{
  "experts_per_token": 1,
  "d_expert": 512,
  "d_shared_expert": 0,
  "router_score": "softmax",
  "normalize_top_k": false,
  "init_std_router": 0.0334,
  "lr_router": 0.00177,
  "norm_eps": 1e-06,
  "beta1": 0.95,
  "beta2": 0.98,
  "grad_clip": 1.0,
  "batch_tokens": 131072,
  "seq_len": 1024,
  "steps": 6871,
  "dataset": "wikipedia_en"
}
Below are experts of layer 3 (counted from 0) of a mixture-of-experts language model. Rows are named router (the router's row for the expert), gate (a neuron's input weights, with its number), up (a neuron's input weights, with its number) and show model dimensions 80-159. Each number is 50 + 10 x the weight over its row's rms, rounded and kept within 0 to 99.
After each expert's rows: "gets" lists some tokens that make up at least twice as much of what it gets as of all text; "comes after" lists some tokens at least twice as common just before its tokens as in all text. This comes from a sample of Wikipedia text that the model never trained on. Tokens count by the router's weight.

# expert 33
router:44 42 50 57 72 52 32 64 56 53 50 47 63 55 30 39 70 46 49 57 39 57 65 61 29 50 68 41 56 49 45 62 52 43 73 47 50 32 43 63 64 50 55 43 42 49 31 61 56 61 55 68 46 35 59 58 53 54 37 42 36 54 54 34 40 62 52 50 36 58 56 41 44 29 49 35 48 41 33 45
gate0:55 29 62 55 46 53 58 63 53 59 53 54 41 35 54 56 63 53 58 50 55 65 55 61 49 61 47 63 36 47 39 52 37 51 47 54 42 58 32 40 72 55 55 58 48 45 38 46 59 46 63 52 57 46 49 68 71 55 52 55 44 47 47 53 58 49 58 53 57 46 67 29 45 50 43 34 50 37 63 55
up0:44 48 54 44 59 36 53 46 49 48 53 34 63 54 49 31 49 54 40 53 39 39 51 43 52 35 34 41 73 50 50 44 62 46 60 50 64 45 50 67 43 47 32 37 49 50 50 58 35 46 39 49 48 49 37 62 40 44 49 47 46 52 56 29 58 52 37 54 38 31 65 64 42 60 54 51 35 50 48 41
gate1:34 50 62 54 51 47 50 56 54 62 42 59 54 39 51 73 35 57 36 49 49 62 52 43 59 40 53 49 53 57 61 48 59 65 61 48 46 44 51 47 31 69 67 35 45 51 50 63 46 58 52 49 33 48 32 71 48 36 52 49 40 46 38 53 63 53 49 43 59 81 58 38 68 46 45 34 33 33 44 74
up1:30 28 61 41 53 33 41 56 41 59 43 57 58 48 52 46 43 56 37 49 44 44 46 41 62 39 56 40 52 56 62 44 52 52 57 47 59 55 55 43 37 72 55 40 55 44 55 61 35 45 54 49 51 51 29 72 55 45 59 48 48 50 41 75 70 52 38 63 54 61 44 45 43 47 55 32 26 38 61 57
gate2:57 61 52 50 42 44 43 45 45 70 58 59 61 56 44 58 60 53 65 36 43 59 69 50 48 36 41 39 57 45 43 40 27 60 51 54 37 65 57 45 37 43 68 59 54 43 52 50 47 36 34 57 60 57 60 59 59 36 41 58 40 55 56 44 37 43 36 39 55 61 34 57 58 61 61 52 55 58 53 52
up2:43 50 46 48 50 54 62 53 52 22 53 43 37 41 57 43 42 51 36 57 60 39 29 44 44 61 55 52 48 56 53 47 69 47 41 54 54 31 40 51 58 54 36 46 37 52 54 54 43 62 66 51 38 44 41 45 42 54 45 46 53 49 36 57 53 54 71 48 57 50 64 40 50 43 46 56 52 39 51 49
gate3:33 58 46 58 57 40 43 53 50 57 42 54 47 60 33 59 45 54 57 45 62 37 47 64 43 35 59 63 41 49 30 47 72 48 56 62 44 47 39 51 58 70 31 47 60 54 43 58 47 53 73 37 39 41 38 47 46 49 48 36 40 50 52 68 57 51 40 59 44 41 58 52 39 61 68 25 50 53 48 47
up3:33 43 56 62 52 45 44 55 51 57 48 60 49 45 40 65 50 66 60 42 51 34 38 58 35 39 52 48 49 58 44 55 60 52 46 50 54 48 31 43 59 69 44 47 57 59 36 57 59 56 76 41 43 40 35 51 43 50 46 37 48 58 55 72 43 40 41 52 42 45 63 49 40 68 62 38 50 58 51 44
gets: "\n", "\n\n", "\n ", "\n   "
comes after: " |", "=", ")", "|", ".", " information"

# expert 12
router:42 49 54 58 66 31 53 51 61 57 53 58 63 52 49 49 67 45 52 58 45 40 58 68 44 45 66 66 51 50 51 67 56 35 87 55 46 56 20 50 50 48 55 58 51 58 28 49 63 48 78 52 50 44 57 58 50 46 59 48 27 51 55 49 45 35 50 54 13 56 43 47 54 50 54 35 40 53 42 41
gate0:49 23 48 55 42 42 54 56 73 33 35 50 27 53 52 47 62 46 48 50 47 55 64 43 39 43 53 54 63 65 55 50 62 52 52 48 24 48 45 54 46 51 73 44 57 81 74 48 63 56 35 52 44 42 54 47 43 48 42 68 59 24 56 32 43 42 50 42 37 64 51 35 59 47 48 64 50 58 33 61
up0:51 73 50 57 47 52 57 49 29 62 49 46 58 52 46 47 51 38 49 61 61 61 44 51 67 65 39 49 48 43 31 33 59 45 41 47 65 42 63 47 36 40 47 43 39 38 36 36 37 59 68 40 37 39 50 56 50 41 47 43 35 44 55 61 53 50 45 63 59 43 37 45 44 60 48 53 43 53 71 49
gate1:51 65 55 44 51 34 48 44 66 62 66 56 40 38 52 43 43 65 54 48 51 65 52 48 60 51 49 48 75 38 60 61 50 52 67 52 37 65 65 33 26 40 57 52 49 36 40 57 42 65 52 73 62 58 55 51 44 61 51 54 52 48 43 38 41 71 52 65 54 54 57 46 49 56 48 55 48 48 73 58
up1:39 45 44 39 52 62 47 47 58 43 44 43 51 52 39 69 65 47 35 48 41 48 40 51 56 52 38 56 26 46 50 56 52 62 60 40 62 37 39 42 52 46 53 55 60 51 66 55 47 44 35 45 45 51 43 58 57 45 42 72 52 61 55 45 63 35 55 57 41 45 45 39 37 42 48 56 74 63 39 56
gate2:40 59 55 60 51 38 48 54 54 46 49 47 41 42 63 46 70 50 43 50 40 46 32 55 61 52 51 62 35 58 53 49 43 54 31 56 63 59 44 45 52 45 48 56 27 56 47 43 32 55 73 44 48 43 49 43 54 52 56 50 56 60 31 40 63 37 62 53 45 50 41 33 47 44 37 46 46 40 54 55
up2:50 47 42 63 37 46 53 51 71 40 45 56 53 48 55 48 53 57 42 30 53 49 44 49 53 52 55 60 45 54 56 50 63 53 50 62 50 49 43 37 47 48 43 49 39 55 57 30 32 64 64 58 50 54 49 54 49 55 54 55 55 70 37 57 57 44 57 33 35 45 54 25 44 48 45 44 63 55 61 64
gate3:52 61 53 41 33 65 48 56 63 56 66 49 54 49 69 32 47 59 53 47 56 39 39 49 50 53 45 52 35 23 52 42 44 63 42 60 30 65 49 47 70 56 49 57 53 67 62 52 43 55 59 55 56 52 53 59 34 60 55 53 50 33 32 52 58 55 60 59 53 33 51 52 48 46 40 51 50 35 53 48
up3:45 50 41 61 49 41 60 42 49 51 50 55 62 69 45 60 51 47 54 56 32 56 41 54 43 74 64 55 52 53 54 55 74 34 64 56 54 56 63 49 49 60 50 51 42 45 61 36 45 49 50 54 54 49 37 46 71 53 54 45 54 45 45 41 62 42 57 45 42 37 41 58 34 44 48 57 47 47 71 51
gets: "=", "\n\n", " ="
comes after: "=", "\n\n", " =", ".", ")", " also"

# expert 7
router:49 39 46 53 58 47 40 60 65 65 39 56 51 49 45 44 69 40 68 65 42 50 62 55 57 63 60 61 53 62 44 51 56 50 66 45 52 53 49 57 45 45 48 51 28 45 23 49 49 45 61 62 54 44 46 54 33 51 32 41 38 44 28 52 52 55 55 52 48 50 45 53 50 50 43 50 42 29 38 57
gate0:56 53 45 34 57 49 42 47 40 46 42 89 65 60 60 51 48 33 41 60 47 49 47 42 40 52 37 44 68 56 33 63 56 58 65 49 58 57 65 55 31 41 49 59 41 45 42 42 51 68 49 43 65 51 48 41 51 44 49 60 52 61 72 41 44 51 46 33 55 57 43 59 54 51 61 43 54 63 33 54
up0:57 43 46 52 52 36 44 65 46 64 46 18 46 49 47 54 60 54 75 50 48 61 68 58 62 46 62 40 36 44 67 30 52 43 36 53 46 61 45 64 45 44 52 40 43 44 53 47 53 26 32 55 36 41 54 32 54 44 56 43 57 34 33 61 50 45 69 34 29 56 54 67 59 68 36 41 66 57 47 49
gate1:32 51 52 44 57 45 54 58 55 39 54 45 50 54 40 47 46 52 50 55 43 35 54 57 43 48 57 29 52 60 54 40 25 54 59 47 52 58 46 52 62 49 59 38 49 59 45 54 45 46 39 63 61 52 44 38 55 45 65 67 50 40 53 52 78 41 51 59 44 50 55 43 50 46 53 42 38 45 49 49
up1:28 48 52 56 50 51 49 51 65 38 46 48 50 44 46 49 44 36 55 58 56 46 50 59 36 56 67 27 53 50 60 54 51 57 73 40 59 59 52 49 70 44 58 47 64 49 63 48 37 42 54 61 74 42 49 45 54 46 66 55 54 57 50 52 68 45 51 50 42 35 55 51 30 45 66 49 33 33 47 43
gate2:49 42 61 42 47 60 55 47 47 68 42 52 61 39 39 48 73 45 36 52 60 48 57 49 66 49 52 20 43 59 53 49 57 57 52 42 49 42 40 60 55 62 51 52 51 39 50 54 67 45 60 42 56 52 50 60 33 47 54 63 46 65 50 68 57 60 40 54 51 51 49 51 55 50 61 60 20 48 73 41
up2:53 44 50 45 57 53 58 43 42 32 48 74 39 23 58 59 50 46 30 39 54 61 29 47 42 49 43 51 69 44 63 50 43 56 56 54 45 51 59 57 33 46 35 50 65 61 40 58 44 55 48 50 58 60 57 56 45 45 64 45 53 46 52 50 53 60 14 39 51 60 49 53 44 65 54 48 66 50 45 49
gate3:58 51 66 53 58 36 31 52 62 67 51 59 74 47 50 54 45 57 42 60 52 59 68 61 46 50 70 60 41 57 53 58 60 48 41 45 33 59 58 23 56 42 36 51 47 43 59 51 43 45 64 49 64 51 51 51 46 58 70 37 56 52 62 51 37 36 50 36 47 41 44 57 58 68 48 35 60 48 54 43
up3:62 41 51 39 34 50 48 48 56 55 54 47 43 51 48 51 42 39 26 52 53 47 63 54 30 59 50 54 47 55 48 42 67 55 48 44 52 53 51 49 54 59 43 52 48 48 66 59 52 63 57 57 63 56 46 52 49 37 48 40 51 46 49 54 24 68 69 35 41 44 43 71 53 58 50 60 33 44 60 57
gets: "|", " |", "-", " -", " *"
comes after: "\n", "  ", " MF", " DF", " 2", " 1"

# expert 22
router:29 54 59 51 66 40 58 53 43 44 37 53 58 44 46 42 69 37 53 61 54 35 55 49 51 52 44 65 40 57 44 61 62 55 50 56 50 57 21 44 66 50 42 41 52 44 61 68 48 52 46 62 43 46 66 44 44 42 45 45 46 38 41 44 61 47 58 55 40 56 41 58 42 39 43 45 50 54 40 53
gate0:58 62 47 50 23 61 50 46 45 26 49 37 37 44 55 50 59 50 51 43 57 54 39 45 51 30 53 53 35 46 33 49 40 45 72 43 43 57 45 46 47 44 50 47 46 36 49 35 53 50 66 43 39 57 54 47 30 45 61 48 33 53 49 52 69 46 48 50 47 48 48 53 50 43 51 63 36 63 43 64
up0:54 55 56 49 80 39 52 52 43 69 49 49 57 52 45 51 37 54 50 58 32 51 54 63 52 62 45 42 67 57 58 57 57 67 39 52 58 43 52 50 54 55 45 53 57 56 42 65 44 55 36 67 66 47 55 49 69 50 39 46 59 54 52 44 26 46 56 47 55 52 60 48 50 65 48 30 65 39 61 38
gate1:63 68 74 45 64 56 67 50 48 52 36 51 57 34 68 55 52 49 47 46 35 58 47 24 43 44 48 60 30 53 54 26 56 42 34 34 63 36 54 44 22 38 49 40 56 51 53 63 47 33 45 71 45 54 49 39 59 64 53 47 50 53 50 54 64 52 40 59 45 53 48 36 53 54 59 50 55 29 61 47
up1:43 50 67 24 61 50 55 44 51 57 46 46 63 43 58 57 44 43 23 49 53 28 63 47 61 36 46 66 56 38 50 56 55 40 36 31 53 54 50 56 53 54 50 42 56 71 58 48 64 44 39 72 44 41 59 52 48 65 61 40 53 53 65 52 30 37 52 35 53 60 43 41 74 60 47 64 44 59 47 49
gate2:68 59 52 63 76 43 55 45 16 55 39 58 62 51 56 56 65 49 41 41 49 62 48 50 62 59 56 62 49 55 38 65 37 61 59 28 40 41 54 67 41 53 51 48 28 56 67 60 59 50 52 44 46 33 35 56 54 46 45 27 47 30 58 35 53 66 41 45 50 54 58 41 63 33 54 44 66 48 40 61
up2:48 32 50 58 60 35 44 44 30 50 49 42 48 55 69 40 56 43 56 49 49 43 58 43 57 58 52 53 56 63 43 50 51 47 55 54 46 34 60 63 62 60 61 40 57 39 60 57 58 37 48 55 35 48 40 50 57 43 33 53 46 34 55 38 40 51 57 44 46 54 40 36 57 57 58 63 49 47 45 35
gate3:65 49 74 45 62 45 71 51 51 54 61 38 71 36 54 39 58 48 55 23 68 57 45 25 59 54 50 59 43 41 36 47 61 70 55 61 43 47 57 44 53 53 55 39 59 48 36 54 49 56 40 61 49 42 57 42 52 50 31 36 50 42 45 50 40 60 43 52 51 43 59 52 60 49 47 59 44 59 51 59
up3:45 34 38 59 51 47 43 46 37 51 34 46 49 45 54 61 57 48 29 48 45 66 51 74 49 52 46 46 39 33 48 53 41 44 56 50 43 63 49 47 51 51 46 38 30 62 48 41 58 67 46 64 54 42 28 53 57 24 66 50 58 73 51 52 50 45 58 54 40 55 60 53 48 58 45 43 48 41 57 55
gets: " l", " rec", "S", "L", " L", " ad"
comes after: " the", " (", "\n\n", " of", " Mount", " and"

# expert 4
router:47 30 49 57 50 51 31 46 63 60 28 45 44 57 34 46 60 20 76 59 48 53 46 54 53 60 46 54 46 64 42 55 59 50 63 47 33 52 36 45 64 74 50 43 35 53 37 58 51 51 53 49 46 54 43 44 38 45 38 67 42 38 47 56 45 49 50 61 46 62 42 43 56 54 44 45 39 46 45 47
gate0:47 45 43 54 61 56 67 62 60 43 41 43 50 67 53 43 63 70 58 51 69 45 68 47 28 44 53 56 61 37 56 68 61 57 56 58 46 43 28 47 44 54 66 39 36 65 47 31 60 51 62 48 39 48 57 66 46 60 38 57 59 33 60 56 64 42 57 50 53 57 50 51 47 59 51 41 49 50 59 49
up0:52 50 52 51 40 52 58 39 69 60 52 46 62 55 40 47 66 55 59 66 42 37 49 57 44 68 56 54 48 51 78 45 47 36 57 60 44 34 56 36 49 59 58 67 40 38 48 44 35 55 57 38 57 58 72 44 62 67 62 32 62 48 48 52 41 41 46 51 53 63 30 37 41 57 45 51 41 48 37 55
gate1:45 49 42 59 47 41 51 35 53 26 69 57 50 67 49 38 45 46 36 46 76 33 53 38 48 58 38 51 55 53 48 55 54 47 43 50 54 50 66 60 71 47 45 44 43 54 31 44 53 61 41 51 53 46 54 52 38 48 56 36 40 61 72 49 57 50 46 54 28 38 50 35 45 30 51 51 50 68 51 46
up1:50 46 38 49 50 36 49 29 65 43 53 46 45 62 58 44 41 43 47 54 58 37 58 39 29 47 49 39 67 43 44 68 62 46 48 47 55 40 53 56 71 58 36 35 50 45 40 37 53 53 39 36 50 37 50 51 44 61 58 46 34 59 73 65 49 69 52 59 33 47 45 57 47 28 65 44 57 47 56 41
gate2:38 46 57 43 69 35 60 63 58 63 68 68 43 46 57 62 75 41 34 50 61 45 36 61 45 34 31 47 46 50 46 57 44 52 39 47 57 70 67 59 40 47 53 45 63 44 47 59 42 53 65 50 53 60 46 53 64 46 55 57 56 63 60 42 40 39 40 56 63 39 41 55 52 44 68 50 57 49 67 59
up2:52 44 33 50 57 75 37 53 56 49 39 39 57 66 55 50 41 59 51 52 34 51 59 49 40 48 61 59 40 40 58 40 49 52 67 42 63 49 30 45 52 46 52 58 45 45 45 29 55 37 62 48 53 44 54 41 39 65 61 48 53 37 51 53 65 44 37 48 21 50 64 57 53 50 41 60 42 40 51 40
gate3:48 67 57 60 55 45 47 62 41 51 61 43 50 60 41 53 55 71 52 71 62 34 62 48 44 62 44 49 39 44 44 56 38 44 38 59 61 43 66 54 52 35 32 37 46 33 69 51 41 64 48 48 47 46 49 53 46 52 43 28 58 47 53 64 53 44 45 58 38 42 42 46 48 46 45 52 32 38 47 59
up3:51 49 62 42 60 59 47 43 57 54 53 60 39 48 53 58 48 40 61 64 42 48 56 41 58 49 49 40 56 42 52 41 67 48 50 50 59 56 54 60 45 58 52 60 53 48 40 55 55 32 47 40 44 52 37 56 62 56 44 64 54 41 65 56 30 62 50 47 53 46 58 53 57 54 66 36 50 65 37 51
gets: " |", "|", ";", "  ", "%"
comes after: "  ", " 0", "%", " —", ")", "0"

# expert 30
router:59 42 60 63 46 49 53 53 37 56 46 62 44 59 38 45 42 43 49 60 41 37 45 47 43 57 40 52 51 48 47 58 53 45 73 48 43 41 30 47 59 68 41 30 21 52 35 62 60 49 66 65 50 52 59 53 55 56 21 39 32 44 39 53 53 45 74 57 45 62 58 49 49 49 39 54 35 44 45 44
gate0:48 55 41 31 39 46 57 49 52 44 43 58 62 50 25 54 53 51 33 45 47 34 58 54 44 67 50 58 47 53 52 60 37 64 50 60 64 59 46 41 50 47 56 50 67 62 37 56 49 69 53 60 37 47 61 43 42 35 21 36 48 40 56 47 41 46 46 56 46 44 32 54 66 32 47 54 47 59 43 73
up0:35 48 38 51 64 53 40 53 53 53 62 39 46 66 60 32 64 55 61 49 47 60 61 57 43 38 65 50 43 58 60 35 45 44 59 58 46 55 45 45 50 41 44 56 45 32 48 55 54 52 53 51 53 52 52 57 42 62 40 38 52 56 52 66 55 52 60 33 62 61 61 53 55 62 46 47 57 32 48 27
gate1:54 53 57 53 47 49 42 59 46 50 49 60 56 65 69 54 49 54 73 44 42 33 55 48 47 59 42 52 54 60 54 55 40 34 55 44 65 46 41 38 64 49 62 47 59 44 67 50 58 53 38 48 51 51 60 46 32 51 59 42 47 63 56 41 56 56 49 34 70 48 45 37 33 48 44 50 56 40 44 69
up1:43 28 53 43 53 43 54 60 58 46 56 45 46 50 41 39 52 55 42 55 62 60 61 41 42 40 55 46 51 50 45 36 40 52 45 53 36 53 71 53 61 46 53 39 58 63 67 50 46 60 55 57 49 51 24 45 63 53 35 60 39 40 55 62 65 70 59 41 43 52 55 54 53 33 43 40 52 48 59 53
gate2:30 48 52 60 37 51 52 51 41 34 60 60 67 36 55 51 57 65 46 47 49 55 51 51 29 47 46 50 34 59 53 48 60 46 55 55 66 47 55 57 49 52 63 61 49 40 73 50 57 53 28 33 36 39 47 52 55 63 37 43 60 51 62 30 61 51 37 65 48 48 51 31 52 39 44 43 52 49 31 42
up2:43 53 46 56 47 42 47 58 55 35 59 54 44 32 50 37 71 47 52 47 55 63 51 48 43 54 43 53 40 44 55 46 70 48 47 57 66 61 60 53 58 59 49 68 58 39 73 46 61 57 38 37 33 21 59 45 58 53 48 48 43 37 52 38 57 69 44 65 59 48 58 47 57 43 42 53 54 50 34 34
gate3:37 50 48 49 49 35 55 56 45 53 46 48 54 65 34 60 39 54 58 51 42 54 49 46 48 58 62 48 48 61 42 51 53 57 73 60 41 40 40 66 57 55 47 36 59 62 38 58 60 63 58 40 63 52 46 60 59 51 39 65 59 36 58 56 34 50 43 50 58 64 57 50 56 38 37 44 66 58 63 53
up3:55 55 51 47 56 51 47 59 38 47 55 65 54 60 23 56 28 54 49 53 46 41 68 63 60 77 49 29 63 44 40 42 51 64 66 60 69 47 42 44 57 55 59 32 59 65 39 63 75 46 65 44 44 56 50 66 62 54 45 49 35 51 46 48 45 38 52 46 48 75 52 48 52 53 43 39 50 52 52 51
gets: " a", " his", " an", " first", "s", " her"
comes after: "'", " as", " with", " is", " of", " for"

# expert 29
router:49 45 43 59 60 60 19 45 65 50 57 36 64 36 46 47 57 46 57 54 54 43 55 61 49 64 72 57 37 63 33 49 52 62 52 64 32 52 41 48 70 57 69 48 54 54 56 66 69 65 62 69 51 46 41 39 48 66 47 65 42 38 49 49 45 40 62 51 45 50 58 39 43 31 40 64 30 52 53 51
gate0:65 54 61 43 64 26 49 64 38 45 48 32 53 60 58 64 61 61 54 51 40 50 50 45 49 53 57 37 60 48 55 32 59 57 59 56 45 45 51 62 73 56 37 53 61 49 39 57 50 51 54 73 53 50 51 41 53 56 44 49 60 40 38 38 57 53 57 71 66 57 48 33 49 33 60 43 45 64 48 41
up0:44 57 55 71 66 54 56 63 35 55 54 54 55 61 63 21 46 49 50 62 61 47 46 56 56 43 46 46 48 68 47 51 59 36 62 52 56 52 58 47 49 37 48 49 52 32 48 61 62 51 47 48 49 58 65 52 49 39 44 51 55 54 49 54 64 69 50 58 50 68 52 39 37 46 34 53 40 49 52 44
gate1:56 69 31 61 59 49 61 50 33 23 59 44 62 47 48 28 47 30 56 48 56 50 45 64 53 65 64 42 48 50 56 37 44 33 61 63 48 41 49 65 54 59 47 48 53 37 66 59 42 43 75 47 41 60 59 44 54 57 45 71 47 59 56 53 52 58 44 58 62 48 47 58 39 51 53 43 63 58 46 75
up1:51 57 30 52 44 38 59 58 37 42 54 62 49 48 49 45 52 53 26 41 62 57 48 55 46 54 44 55 41 46 56 47 57 48 45 66 42 47 49 46 32 60 52 64 55 53 47 63 46 42 54 42 21 69 55 48 73 62 56 66 61 55 57 40 53 53 39 56 61 59 46 46 66 43 43 49 75 60 41 65
gate2:49 49 30 43 54 51 45 43 59 43 46 37 45 54 22 55 61 47 54 49 49 49 52 70 48 48 48 55 37 40 57 47 41 41 48 41 60 57 57 44 40 45 44 43 46 45 44 42 40 67 57 49 44 40 52 41 50 44 72 29 49 38 48 50 51 47 54 58 51 50 26 49 53 41 30 59 33 57 57 58
up2:36 51 54 34 47 63 45 46 71 46 45 42 53 57 63 66 70 44 54 53 45 64 61 63 59 50 68 62 50 30 46 58 62 63 43 36 43 48 49 47 44 53 51 53 46 52 47 41 50 57 47 39 51 68 35 62 52 51 45 55 51 55 42 42 48 23 49 52 51 41 58 49 51 48 42 41 47 40 58 51
gate3:50 61 66 47 50 52 50 58 45 57 52 47 51 42 43 36 57 35 40 50 81 37 43 56 67 61 45 35 24 52 60 62 50 46 55 45 30 56 66 56 68 53 69 54 48 56 29 62 57 59 41 72 50 45 44 62 54 41 40 55 59 62 41 45 69 48 59 42 54 40 45 72 48 45 52 48 34 50 58 46
up3:60 61 46 47 46 45 44 48 55 46 49 32 54 48 54 47 44 49 37 53 50 52 52 40 63 62 68 58 44 42 53 60 59 65 53 43 28 50 44 73 56 49 46 42 54 57 41 48 55 48 53 51 64 50 51 54 52 57 45 42 46 62 32 41 45 37 62 48 55 56 41 38 31 57 40 50 41 38 49 37
gets: "tt", "bl", " inc", "inc", "H", " ext"
comes after: "-", " un", " \"", " Un", " dis", " unc"

# expert 2
router:52 49 61 62 58 26 56 48 46 57 40 52 49 54 51 45 40 42 46 61 38 38 48 60 36 71 76 44 50 62 49 66 67 58 67 48 55 54 50 56 45 70 43 40 59 68 41 46 47 51 65 72 47 43 43 50 53 52 31 50 34 43 46 66 61 35 51 45 40 57 42 60 53 55 38 36 48 34 44 65
gate6:62 61 39 62 49 53 52 32 54 30 34 39 39 39 64 51 47 64 56 40 53 44 60 64 49 64 37 48 56 65 48 41 57 40 56 42 50 49 58 29 66 42 40 52 63 43 51 34 57 47 42 40 42 64 33 66 36 46 44 55 41 30 43 41 45 45 41 61 37 47 61 46 51 52 61 60 35 64 57 42
up6:54 60 35 57 69 54 63 43 53 48 56 40 42 45 58 64 48 58 44 60 37 52 34 56 46 58 41 37 37 42 37 47 47 50 50 48 50 50 49 51 69 69 36 39 63 42 35 55 47 56 57 45 39 44 30 36 52 37 42 44 58 47 32 45 54 39 57 42 45 59 57 39 39 29 53 38 48 62 62 49
gate7:39 52 54 52 49 45 38 25 38 53 49 49 35 52 47 63 49 58 52 47 45 47 35 47 52 32 42 57 36 65 63 58 48 55 57 53 61 34 73 65 48 59 49 47 50 52 46 38 53 55 50 41 58 51 56 46 44 46 45 60 55 32 37 32 58 51 42 49 48 67 41 32 48 57 27 49 46 46 58 45
up7:52 57 54 58 50 51 35 27 38 53 59 51 38 39 55 49 46 63 46 52 44 56 47 36 51 37 49 45 31 69 65 51 40 44 53 66 55 42 71 59 42 61 52 54 48 48 54 46 52 35 45 48 45 58 59 43 43 51 61 53 60 39 38 38 73 37 36 53 50 56 53 43 46 58 33 60 54 47 67 39
gate8:50 57 50 55 59 54 49 43 49 58 62 44 59 56 33 57 40 40 59 45 38 36 46 50 50 42 50 49 42 45 47 29 47 43 47 37 69 55 36 55 42 48 38 79 57 48 34 49 45 51 42 47 62 35 58 40 45 30 43 57 43 52 67 55 60 48 49 65 44 42 59 32 45 46 36 40 29 57 47 53
up8:52 39 45 44 58 42 39 52 51 45 35 48 49 69 45 45 56 52 51 53 50 62 50 51 60 57 62 56 42 56 57 75 54 59 40 62 52 52 48 44 45 44 41 42 58 43 62 57 42 49 68 44 57 40 53 35 51 47 54 58 52 40 61 59 54 39 59 59 56 63 44 51 47 65 58 58 66 43 53 34
gate9:44 32 60 44 44 39 52 70 40 60 65 56 45 50 55 70 57 58 59 50 74 33 33 65 50 58 60 57 31 51 71 44 52 53 42 63 48 59 54 55 46 49 45 56 50 58 49 37 32 53 41 48 63 49 46 56 39 46 41 47 55 59 55 48 42 48 40 69 30 40 41 78 52 40 49 44 57 51 46 49
up9:44 56 56 53 51 44 49 53 36 48 40 58 43 54 54 43 62 45 42 40 40 57 59 42 66 47 46 23 49 49 33 43 38 55 58 52 42 52 53 52 48 40 52 59 40 33 72 58 60 44 43 48 47 57 61 53 63 55 52 50 29 57 44 45 48 48 37 55 33 45 51 29 62 45 52 58 66 67 35 53
gets: "1", "0", "2", "3", "5", "4"
comes after: "–", ".", " (", "+", "{", " +"

# expert 39
router:47 52 42 83 56 23 36 57 44 52 40 57 60 36 46 41 54 41 50 62 41 36 69 62 35 62 67 46 50 49 42 69 52 46 73 60 43 43 51 54 51 54 41 47 48 60 50 43 52 40 68 68 51 50 42 62 57 40 41 50 44 33 45 46 44 52 54 58 17 54 31 60 47 45 33 39 42 54 48 58
gate0:33 43 66 49 62 63 60 52 33 42 41 50 63 54 65 51 52 39 44 57 48 54 64 37 67 49 59 51 45 62 56 70 39 58 39 41 53 42 48 58 52 47 45 47 55 46 41 39 43 58 44 38 43 41 52 60 68 46 23 53 41 56 56 51 50 77 51 39 43 65 32 58 51 49 40 55 49 58 50 41
up0:35 51 51 46 68 43 35 30 61 51 36 63 54 49 47 58 62 48 47 55 40 52 62 48 44 60 45 60 48 45 46 52 49 58 46 49 57 58 39 66 56 54 63 53 53 41 49 38 41 54 54 62 58 46 34 49 53 53 44 50 50 45 50 52 43 64 68 25 57 57 41 36 50 51 54 47 48 32 48 41
gate1:53 66 29 69 56 63 49 32 49 49 51 47 58 51 68 59 67 58 58 42 65 52 41 41 44 49 51 44 49 44 60 67 35 45 50 64 41 52 35 71 39 62 58 52 43 57 39 41 49 42 71 61 51 41 55 68 66 64 46 56 63 43 31 54 52 49 57 44 54 30 48 63 51 56 54 43 20 58 52 52
up1:47 48 57 42 58 28 58 55 66 44 53 53 52 48 50 46 46 56 47 53 41 45 61 60 56 60 52 47 40 43 29 49 46 52 59 39 56 65 65 30 50 34 52 43 63 44 55 60 53 48 53 58 54 56 42 37 49 46 59 47 38 48 65 56 52 46 59 60 61 71 28 47 55 46 46 58 43 41 36 40
gate2:43 50 50 54 38 73 52 45 37 58 56 26 44 47 27 47 40 53 63 44 40 67 66 72 43 62 57 58 51 53 42 78 55 58 42 42 31 53 58 53 56 41 65 71 39 40 45 52 39 36 53 59 50 62 51 54 48 59 41 60 44 61 52 38 49 60 44 49 52 65 45 56 53 60 27 55 40 41 53 41
up2:53 50 48 37 52 42 54 66 51 49 35 77 48 55 73 58 54 40 44 50 59 47 49 28 57 41 39 41 41 53 59 30 54 43 58 49 63 38 40 43 59 47 46 30 52 43 49 58 63 66 59 50 45 33 58 44 47 34 49 48 63 45 56 56 53 25 49 55 46 31 60 57 53 49 58 39 54 52 60 67
gate3:48 53 42 60 46 48 41 46 54 47 46 50 74 43 64 32 32 38 51 60 34 53 27 38 31 44 42 53 49 51 54 45 39 46 37 42 38 65 50 61 49 43 46 57 45 50 35 51 54 42 63 54 59 35 46 69 43 44 67 52 60 52 62 63 45 47 56 53 49 52 46 47 49 43 58 33 31 40 44 52
up3:63 56 54 42 44 44 38 40 49 44 53 50 84 43 58 30 42 45 40 59 43 50 39 40 22 49 40 42 51 53 51 51 37 38 38 49 37 64 49 50 49 42 55 53 40 59 50 63 50 52 50 47 58 36 39 75 47 46 59 56 47 37 56 70 45 63 45 60 63 54 40 32 51 24 48 43 46 53 42 67
gets: " the", " The", "The", "the", " Our"
comes after: " of", " in", ".", " to", " on", " at"